config.yaml
hidden_size: 512
n_experts: 64
experts_per_token: 4
router_score: "sigmoid"
vocab_size: 50257
rope_fraction: 0.25
tie_word_embeddings: false
init_std_qkv: 0.0259
init_std_up: 0.0371
init_std_down: 0.0371
learning_rate: 0.00543
beta1: 0.9
schedule: "wsd"
Below are experts of layer 3 (counted from 0) of a mixture-of-experts language model. Rows are named router (the router's row for the expert), down (a neuron's output weights, with its number) and show model dimensions 256-511. Each number is 200 + 30 x the weight over its row's rms, rounded and kept within 0 to 999.
Before each expert's rows: "comes before" lists some tokens at least twice as common just after its tokens as in all text. This comes from a sample of Wikipedia text that the model never trained on. Tokens count by the router's weight.

# expert 57
comes before: " to", " by", " the", " in", " a", " on"
router,175,162,277,218,244,180,181,155,195,181,188,197,241,218,214,148,207,198,221,205,167,210,228,167,187,158,183,211,172,168,179,234,212,205,203,217,204,218,161,225,205,206,225,254,152,165,184,190,176,264,238,205,220,183,198,183,229,210,216,202,195,128,192,217,202,282,200,213,129,181,151,163,193,203,181,251,188,211,166,174,194,261,180,230,194,166,222,171,201,217,173,192,158,212,188,223,182,185,125,206,157,196,214,167,193,221,157,249,224,194,237,196,157,186,232,184,235,141,160,207,231,158,172,183,203,192,189,174,141,226,182,189,131,176,186,212,165,206,189,184,153,262,207,202,162,189,229,241,196,149,177,152,198,204,268,204,174,249,235,161,194,189,226,182,182,255,222,160,206,179,187,208,204,163,221,171,193,187,207,215,216,192,171,164,190,171,210,155,200,182,196,228,178,162,187,196,209,199,220,182,220,203,192,188,259,213,221,179,218,212,243,229,184,251,142,214,241,250,235,197,209,196,168,174,213,229,158,233,161,162,263,177,182,215,164,179,190,202,234,161,208,195,230,211,173,171,187,197,167,196,244,209,237,180,144,204
down0,204,163,127,190,228,227,157,159,247,217,205,224,163,229,154,233,180,190,184,167,258,192,185,199,226,212,228,196,187,247,194,250,193,201,241,240,160,221,231,232,222,171,261,146,247,220,263,225,173,152,198,235,219,150,206,201,227,272,182,163,204,222,228,213,194,162,183,183,219,238,225,221,246,226,207,188,199,134,209,240,194,186,167,160,200,245,192,252,139,229,163,211,193,166,236,222,227,178,226,230,218,132,153,189,175,201,183,189,166,193,201,171,163,247,142,227,211,204,243,174,192,206,215,168,206,247,232,233,228,167,237,172,196,215,185,220,212,184,181,183,205,225,152,206,235,209,215,142,200,196,236,178,181,184,217,208,165,160,208,185,216,165,178,162,202,213,214,250,242,212,211,211,181,216,209,198,183,221,201,164,191,173,279,254,246,244,198,188,201,172,154,198,227,199,188,231,270,178,149,164,201,176,242,208,162,150,224,174,164,220,154,192,178,163,268,164,186,141,171,199,207,193,228,202,227,211,204,230,204,168,167,208,230,226,211,165,192,201,227,184,201,213,208,186,166,232,194,229,199,148,190,169,129,245,243,153
down1,185,233,193,176,179,221,209,212,143,188,172,182,209,208,203,172,152,249,189,190,229,136,238,240,174,175,222,198,186,168,214,206,216,155,185,235,166,252,184,184,177,200,203,242,228,205,181,185,241,237,205,243,208,190,171,245,189,201,186,244,188,219,227,239,212,201,248,268,206,190,201,190,173,225,170,217,271,257,157,206,117,221,237,209,179,179,245,130,179,182,199,184,153,257,153,156,186,241,210,232,199,206,189,243,187,147,194,182,157,242,155,192,185,167,234,220,209,257,175,182,224,212,169,209,215,229,216,230,154,276,230,205,243,178,208,192,195,222,205,208,221,186,215,244,213,182,158,229,204,252,188,175,229,189,192,169,258,228,229,203,171,227,239,237,184,211,156,237,149,166,194,197,209,213,159,195,230,166,207,255,260,188,188,172,205,158,181,205,214,177,219,175,184,190,225,187,237,209,231,198,162,205,161,277,236,283,166,226,208,188,229,139,224,185,151,231,189,261,180,197,224,194,198,175,222,191,168,220,192,219,199,241,185,189,183,208,137,164,183,140,264,194,205,168,185,194,238,179,213,198,179,227,250,167,182,232
down2,230,202,160,151,211,201,238,195,227,204,208,206,207,164,190,222,189,223,232,176,210,197,198,218,201,179,165,216,202,240,201,236,165,205,240,220,227,157,192,203,187,216,129,217,215,202,238,142,162,196,198,206,247,147,190,226,144,206,177,206,216,214,188,199,223,248,210,139,199,194,229,199,160,213,209,179,196,200,223,240,247,270,173,238,177,169,215,228,194,191,180,204,188,187,215,248,231,171,197,245,219,216,214,205,154,236,212,173,253,208,184,259,172,239,187,187,134,165,223,231,186,222,253,197,153,232,157,174,179,250,181,217,188,201,206,166,218,244,194,195,207,216,204,225,207,200,245,241,212,187,262,218,205,240,171,215,186,183,205,214,233,213,206,215,204,166,233,195,217,240,222,213,177,218,217,192,180,191,240,232,215,210,196,278,233,233,201,219,145,162,205,216,224,196,155,224,189,201,195,169,212,208,211,201,124,201,260,244,135,225,130,218,222,178,197,180,187,214,178,224,204,213,182,199,251,172,232,143,220,202,233,153,249,127,160,173,201,204,188,166,169,226,137,192,166,173,171,229,139,191,150,153,147,254,146,269
down3,193,236,194,249,126,257,210,174,238,140,172,172,205,192,245,202,149,192,211,176,236,195,161,187,212,219,164,242,249,187,168,218,214,192,208,142,231,177,242,224,228,223,195,173,225,184,169,182,232,162,196,200,232,215,214,250,195,162,170,210,192,195,211,231,162,233,243,217,171,182,237,195,188,251,173,219,205,229,175,187,127,209,190,178,214,173,108,180,165,221,179,172,180,207,192,176,186,198,237,183,203,194,213,206,158,164,165,177,178,208,179,230,220,217,240,181,152,228,137,186,191,190,174,215,170,198,150,218,201,270,229,211,211,188,162,164,170,180,227,217,214,188,234,206,163,131,164,201,211,186,217,166,193,225,193,172,245,203,217,213,169,170,219,206,160,299,161,203,134,206,182,242,199,209,193,179,213,193,220,220,257,215,192,177,198,159,288,215,165,200,213,172,196,180,269,170,214,231,213,202,220,177,147,248,228,179,159,198,245,215,216,223,212,150,168,192,212,231,139,209,201,190,222,219,211,168,212,201,206,246,207,221,165,161,240,184,198,209,198,188,222,252,184,239,208,181,217,222,203,188,208,190,237,125,173,156
down4,196,198,249,170,193,175,166,216,219,177,181,151,222,195,283,211,224,184,170,288,217,113,181,280,162,181,192,191,217,168,195,177,222,174,184,223,180,197,220,150,194,184,179,196,268,252,212,214,219,176,177,198,194,208,206,177,260,210,170,238,174,221,194,210,212,221,255,240,148,197,240,217,200,197,213,164,143,196,227,199,169,128,152,195,249,185,192,136,237,195,231,190,151,243,185,137,214,218,217,178,231,228,191,219,239,177,200,224,166,229,139,173,241,180,260,250,154,222,229,193,195,248,162,202,170,178,217,240,204,233,231,201,203,228,197,226,162,192,208,219,206,173,204,167,228,196,208,193,190,218,214,161,207,214,159,258,198,191,198,210,196,218,207,233,202,200,160,238,126,178,159,185,257,171,208,162,180,196,158,246,236,159,210,161,204,213,200,191,183,269,239,175,201,181,235,195,200,206,216,159,201,231,219,214,231,170,217,180,141,179,221,194,219,165,204,179,139,179,176,176,207,202,149,178,187,186,235,210,223,284,184,193,240,185,236,229,175,250,180,202,224,215,198,228,212,205,174,191,196,180,192,216,222,133,158,179
down5,145,213,179,192,198,152,212,225,204,240,188,192,221,197,237,179,229,176,164,233,156,210,193,207,181,267,181,211,215,217,150,154,214,142,229,197,174,197,146,207,217,156,181,208,219,169,279,174,195,171,195,196,117,200,241,179,211,226,159,184,179,215,192,172,161,206,191,228,234,156,202,207,171,209,193,197,194,180,189,187,159,196,198,195,219,194,198,187,172,176,206,218,247,239,230,156,208,212,198,211,173,188,184,210,229,154,137,167,190,242,161,197,203,182,177,181,281,212,203,188,219,209,197,203,228,176,173,184,159,189,252,247,204,213,230,249,194,202,251,242,241,238,245,168,222,160,238,244,199,219,199,140,162,157,175,189,276,205,153,212,211,202,201,193,163,176,223,155,257,204,163,149,235,202,175,210,169,227,191,286,199,184,226,184,197,223,226,225,213,201,102,172,227,158,180,210,173,159,222,174,176,238,194,208,257,182,156,209,183,207,208,166,145,206,184,226,181,203,214,199,183,222,210,221,193,206,197,177,204,209,211,206,155,187,245,222,215,176,198,253,155,235,155,211,229,191,243,239,174,214,198,177,249,177,163,171
down6,216,198,210,185,187,197,122,204,224,221,209,235,197,175,228,189,212,179,195,175,209,220,234,222,223,141,195,194,229,194,203,240,186,191,187,179,154,217,203,177,192,193,215,200,184,179,189,176,214,226,214,196,192,237,177,217,203,257,173,236,243,205,182,227,219,207,202,210,221,231,180,249,156,220,171,209,190,226,248,213,220,249,214,252,208,229,168,191,205,225,231,206,209,178,178,232,180,210,173,216,171,200,263,203,200,201,170,211,198,145,202,218,167,189,186,194,194,191,190,189,220,268,273,173,157,231,209,207,163,216,172,212,163,170,225,201,203,198,201,145,186,211,173,202,212,227,246,178,286,202,172,159,219,200,197,181,244,213,238,200,159,213,217,191,224,171,249,271,212,192,288,213,175,156,186,201,171,184,269,219,201,197,138,204,238,201,240,216,180,205,214,260,204,185,172,285,177,185,194,265,210,205,213,154,212,198,223,213,140,250,119,266,194,200,195,176,226,235,239,255,204,211,242,221,162,198,170,210,196,178,216,196,180,186,214,219,161,129,199,158,175,176,227,186,230,225,235,224,163,268,202,206,214,215,250,271
down7,192,197,182,195,154,148,213,187,188,219,180,197,206,247,208,179,215,190,215,239,209,209,205,258,232,227,237,214,200,188,196,242,211,166,159,177,216,250,211,134,183,170,205,163,198,222,169,241,234,196,177,213,208,228,210,220,164,241,201,223,195,185,237,255,172,175,233,220,162,244,210,209,239,171,162,156,169,238,151,193,229,230,215,202,190,208,240,222,214,214,238,200,220,222,100,191,140,220,185,171,188,207,159,192,190,197,198,224,154,197,213,194,231,191,213,213,202,220,201,223,183,262,205,220,218,159,238,165,191,169,195,215,168,160,228,183,220,245,180,232,209,211,204,268,234,203,134,192,228,192,184,180,176,219,201,168,242,161,194,233,202,219,219,228,176,178,221,172,169,163,200,163,262,194,183,216,207,164,194,215,241,268,230,197,150,170,214,234,182,187,184,225,177,197,158,232,227,191,205,290,160,229,203,220,229,223,214,162,206,191,224,196,212,168,245,197,192,189,135,172,168,188,145,184,211,216,230,210,234,186,239,186,261,233,219,183,129,190,213,163,199,220,197,204,285,216,207,144,189,164,178,200,240,161,140,210
down8,187,184,159,220,149,114,190,185,185,203,178,136,236,241,223,196,191,218,218,174,236,171,251,210,214,214,213,194,225,154,224,193,206,180,197,158,214,212,221,174,208,185,165,158,234,207,210,165,177,203,227,229,209,168,211,162,223,203,204,200,192,189,210,210,178,159,232,182,189,203,141,206,279,193,127,173,221,247,174,217,227,211,193,241,180,227,224,160,251,208,201,160,180,247,171,188,219,220,174,161,176,266,228,205,196,236,187,182,166,178,172,204,201,196,168,192,134,196,230,144,227,256,184,198,213,212,243,171,175,191,99,247,229,214,172,189,239,182,207,254,227,197,126,196,262,218,203,234,217,235,161,215,207,217,191,184,222,207,210,187,271,189,251,179,182,177,196,194,180,225,214,190,195,212,262,185,230,179,188,241,183,198,236,190,167,226,203,170,231,206,178,244,204,203,220,150,201,207,213,212,180,184,196,216,219,231,152,191,177,197,206,209,168,208,210,198,143,204,149,240,226,191,173,214,229,169,202,231,192,184,209,176,198,182,211,195,197,187,176,140,227,227,121,188,236,216,237,181,186,198,209,180,229,180,176,194
down9,188,211,202,150,215,154,157,188,247,205,195,183,176,194,191,193,183,192,218,176,216,186,223,131,222,208,204,206,224,176,172,260,158,174,191,184,238,199,209,210,141,186,215,201,206,223,151,170,212,274,227,213,175,217,235,239,203,150,197,220,190,187,182,167,189,216,193,209,204,163,157,197,198,200,253,184,199,208,144,191,173,237,200,187,203,225,187,239,215,193,199,191,194,196,255,239,163,234,167,245,189,243,194,258,198,266,198,235,185,230,174,151,168,224,190,190,208,201,193,226,238,223,191,171,239,132,236,168,202,212,147,209,215,202,229,155,237,179,242,153,201,252,177,181,200,210,190,206,219,172,224,184,139,183,199,172,206,244,179,196,165,210,195,188,145,177,217,211,248,154,181,183,223,196,174,170,206,152,173,172,217,206,150,129,197,218,159,154,150,214,192,189,178,196,223,243,204,230,221,306,197,204,217,202,210,233,179,203,231,192,232,172,165,167,236,240,195,167,185,189,211,216,170,233,159,227,185,215,215,190,195,195,180,213,245,208,244,182,293,198,205,207,200,244,202,208,252,220,235,148,222,249,162,155,184,149
down10,257,193,235,188,164,179,166,154,237,173,170,198,220,241,186,160,160,201,262,173,209,208,216,198,203,240,195,224,214,189,180,216,204,161,198,170,204,210,168,212,227,169,181,204,215,187,205,249,229,274,213,136,229,149,128,161,147,195,219,197,217,212,203,161,212,222,226,153,149,192,194,222,231,228,191,208,239,272,226,219,205,243,191,203,197,193,174,188,203,249,171,234,234,203,199,220,206,214,195,160,159,207,216,185,176,196,227,237,256,217,164,223,206,189,221,208,179,177,142,190,240,236,235,158,225,212,179,245,154,223,136,205,220,249,197,163,213,218,220,190,202,235,105,186,210,216,185,139,253,137,248,196,217,196,222,166,248,167,229,194,216,204,188,164,147,169,214,216,250,224,214,188,185,244,214,204,214,171,243,221,212,217,201,156,210,193,224,189,188,190,207,259,184,210,211,223,159,213,205,195,205,222,225,183,248,230,170,175,186,180,220,187,181,193,236,166,218,216,163,208,240,146,227,222,197,215,191,200,172,140,257,178,220,214,259,208,192,138,240,160,246,188,196,186,205,218,209,207,242,213,176,177,204,203,194,170
down11,217,238,205,188,216,187,160,207,216,239,191,181,140,175,178,181,178,186,180,210,208,239,186,217,220,221,220,224,235,172,172,196,205,252,202,160,180,179,206,153,229,192,208,203,199,215,169,174,192,212,180,142,216,208,205,201,164,172,174,197,175,206,242,204,220,243,197,209,216,154,170,203,135,158,240,166,209,190,221,237,243,173,183,197,153,200,180,198,212,189,245,197,200,168,171,156,156,249,205,273,173,145,174,176,142,136,188,195,158,221,145,181,167,177,223,203,238,186,179,191,251,251,199,224,208,221,182,166,203,185,158,231,176,196,194,194,194,216,178,191,232,220,162,236,170,238,173,204,255,179,198,216,242,183,220,200,200,200,175,170,227,195,241,262,160,208,230,236,179,221,164,221,181,256,156,182,256,237,196,143,203,192,219,219,159,178,255,169,222,191,163,195,242,242,181,201,202,168,194,236,184,194,246,186,224,304,226,206,229,217,191,197,223,176,250,223,185,184,178,136,177,205,168,244,229,138,196,211,164,272,221,144,202,216,214,236,228,160,194,147,207,212,224,190,174,241,183,203,217,169,216,251,223,178,158,219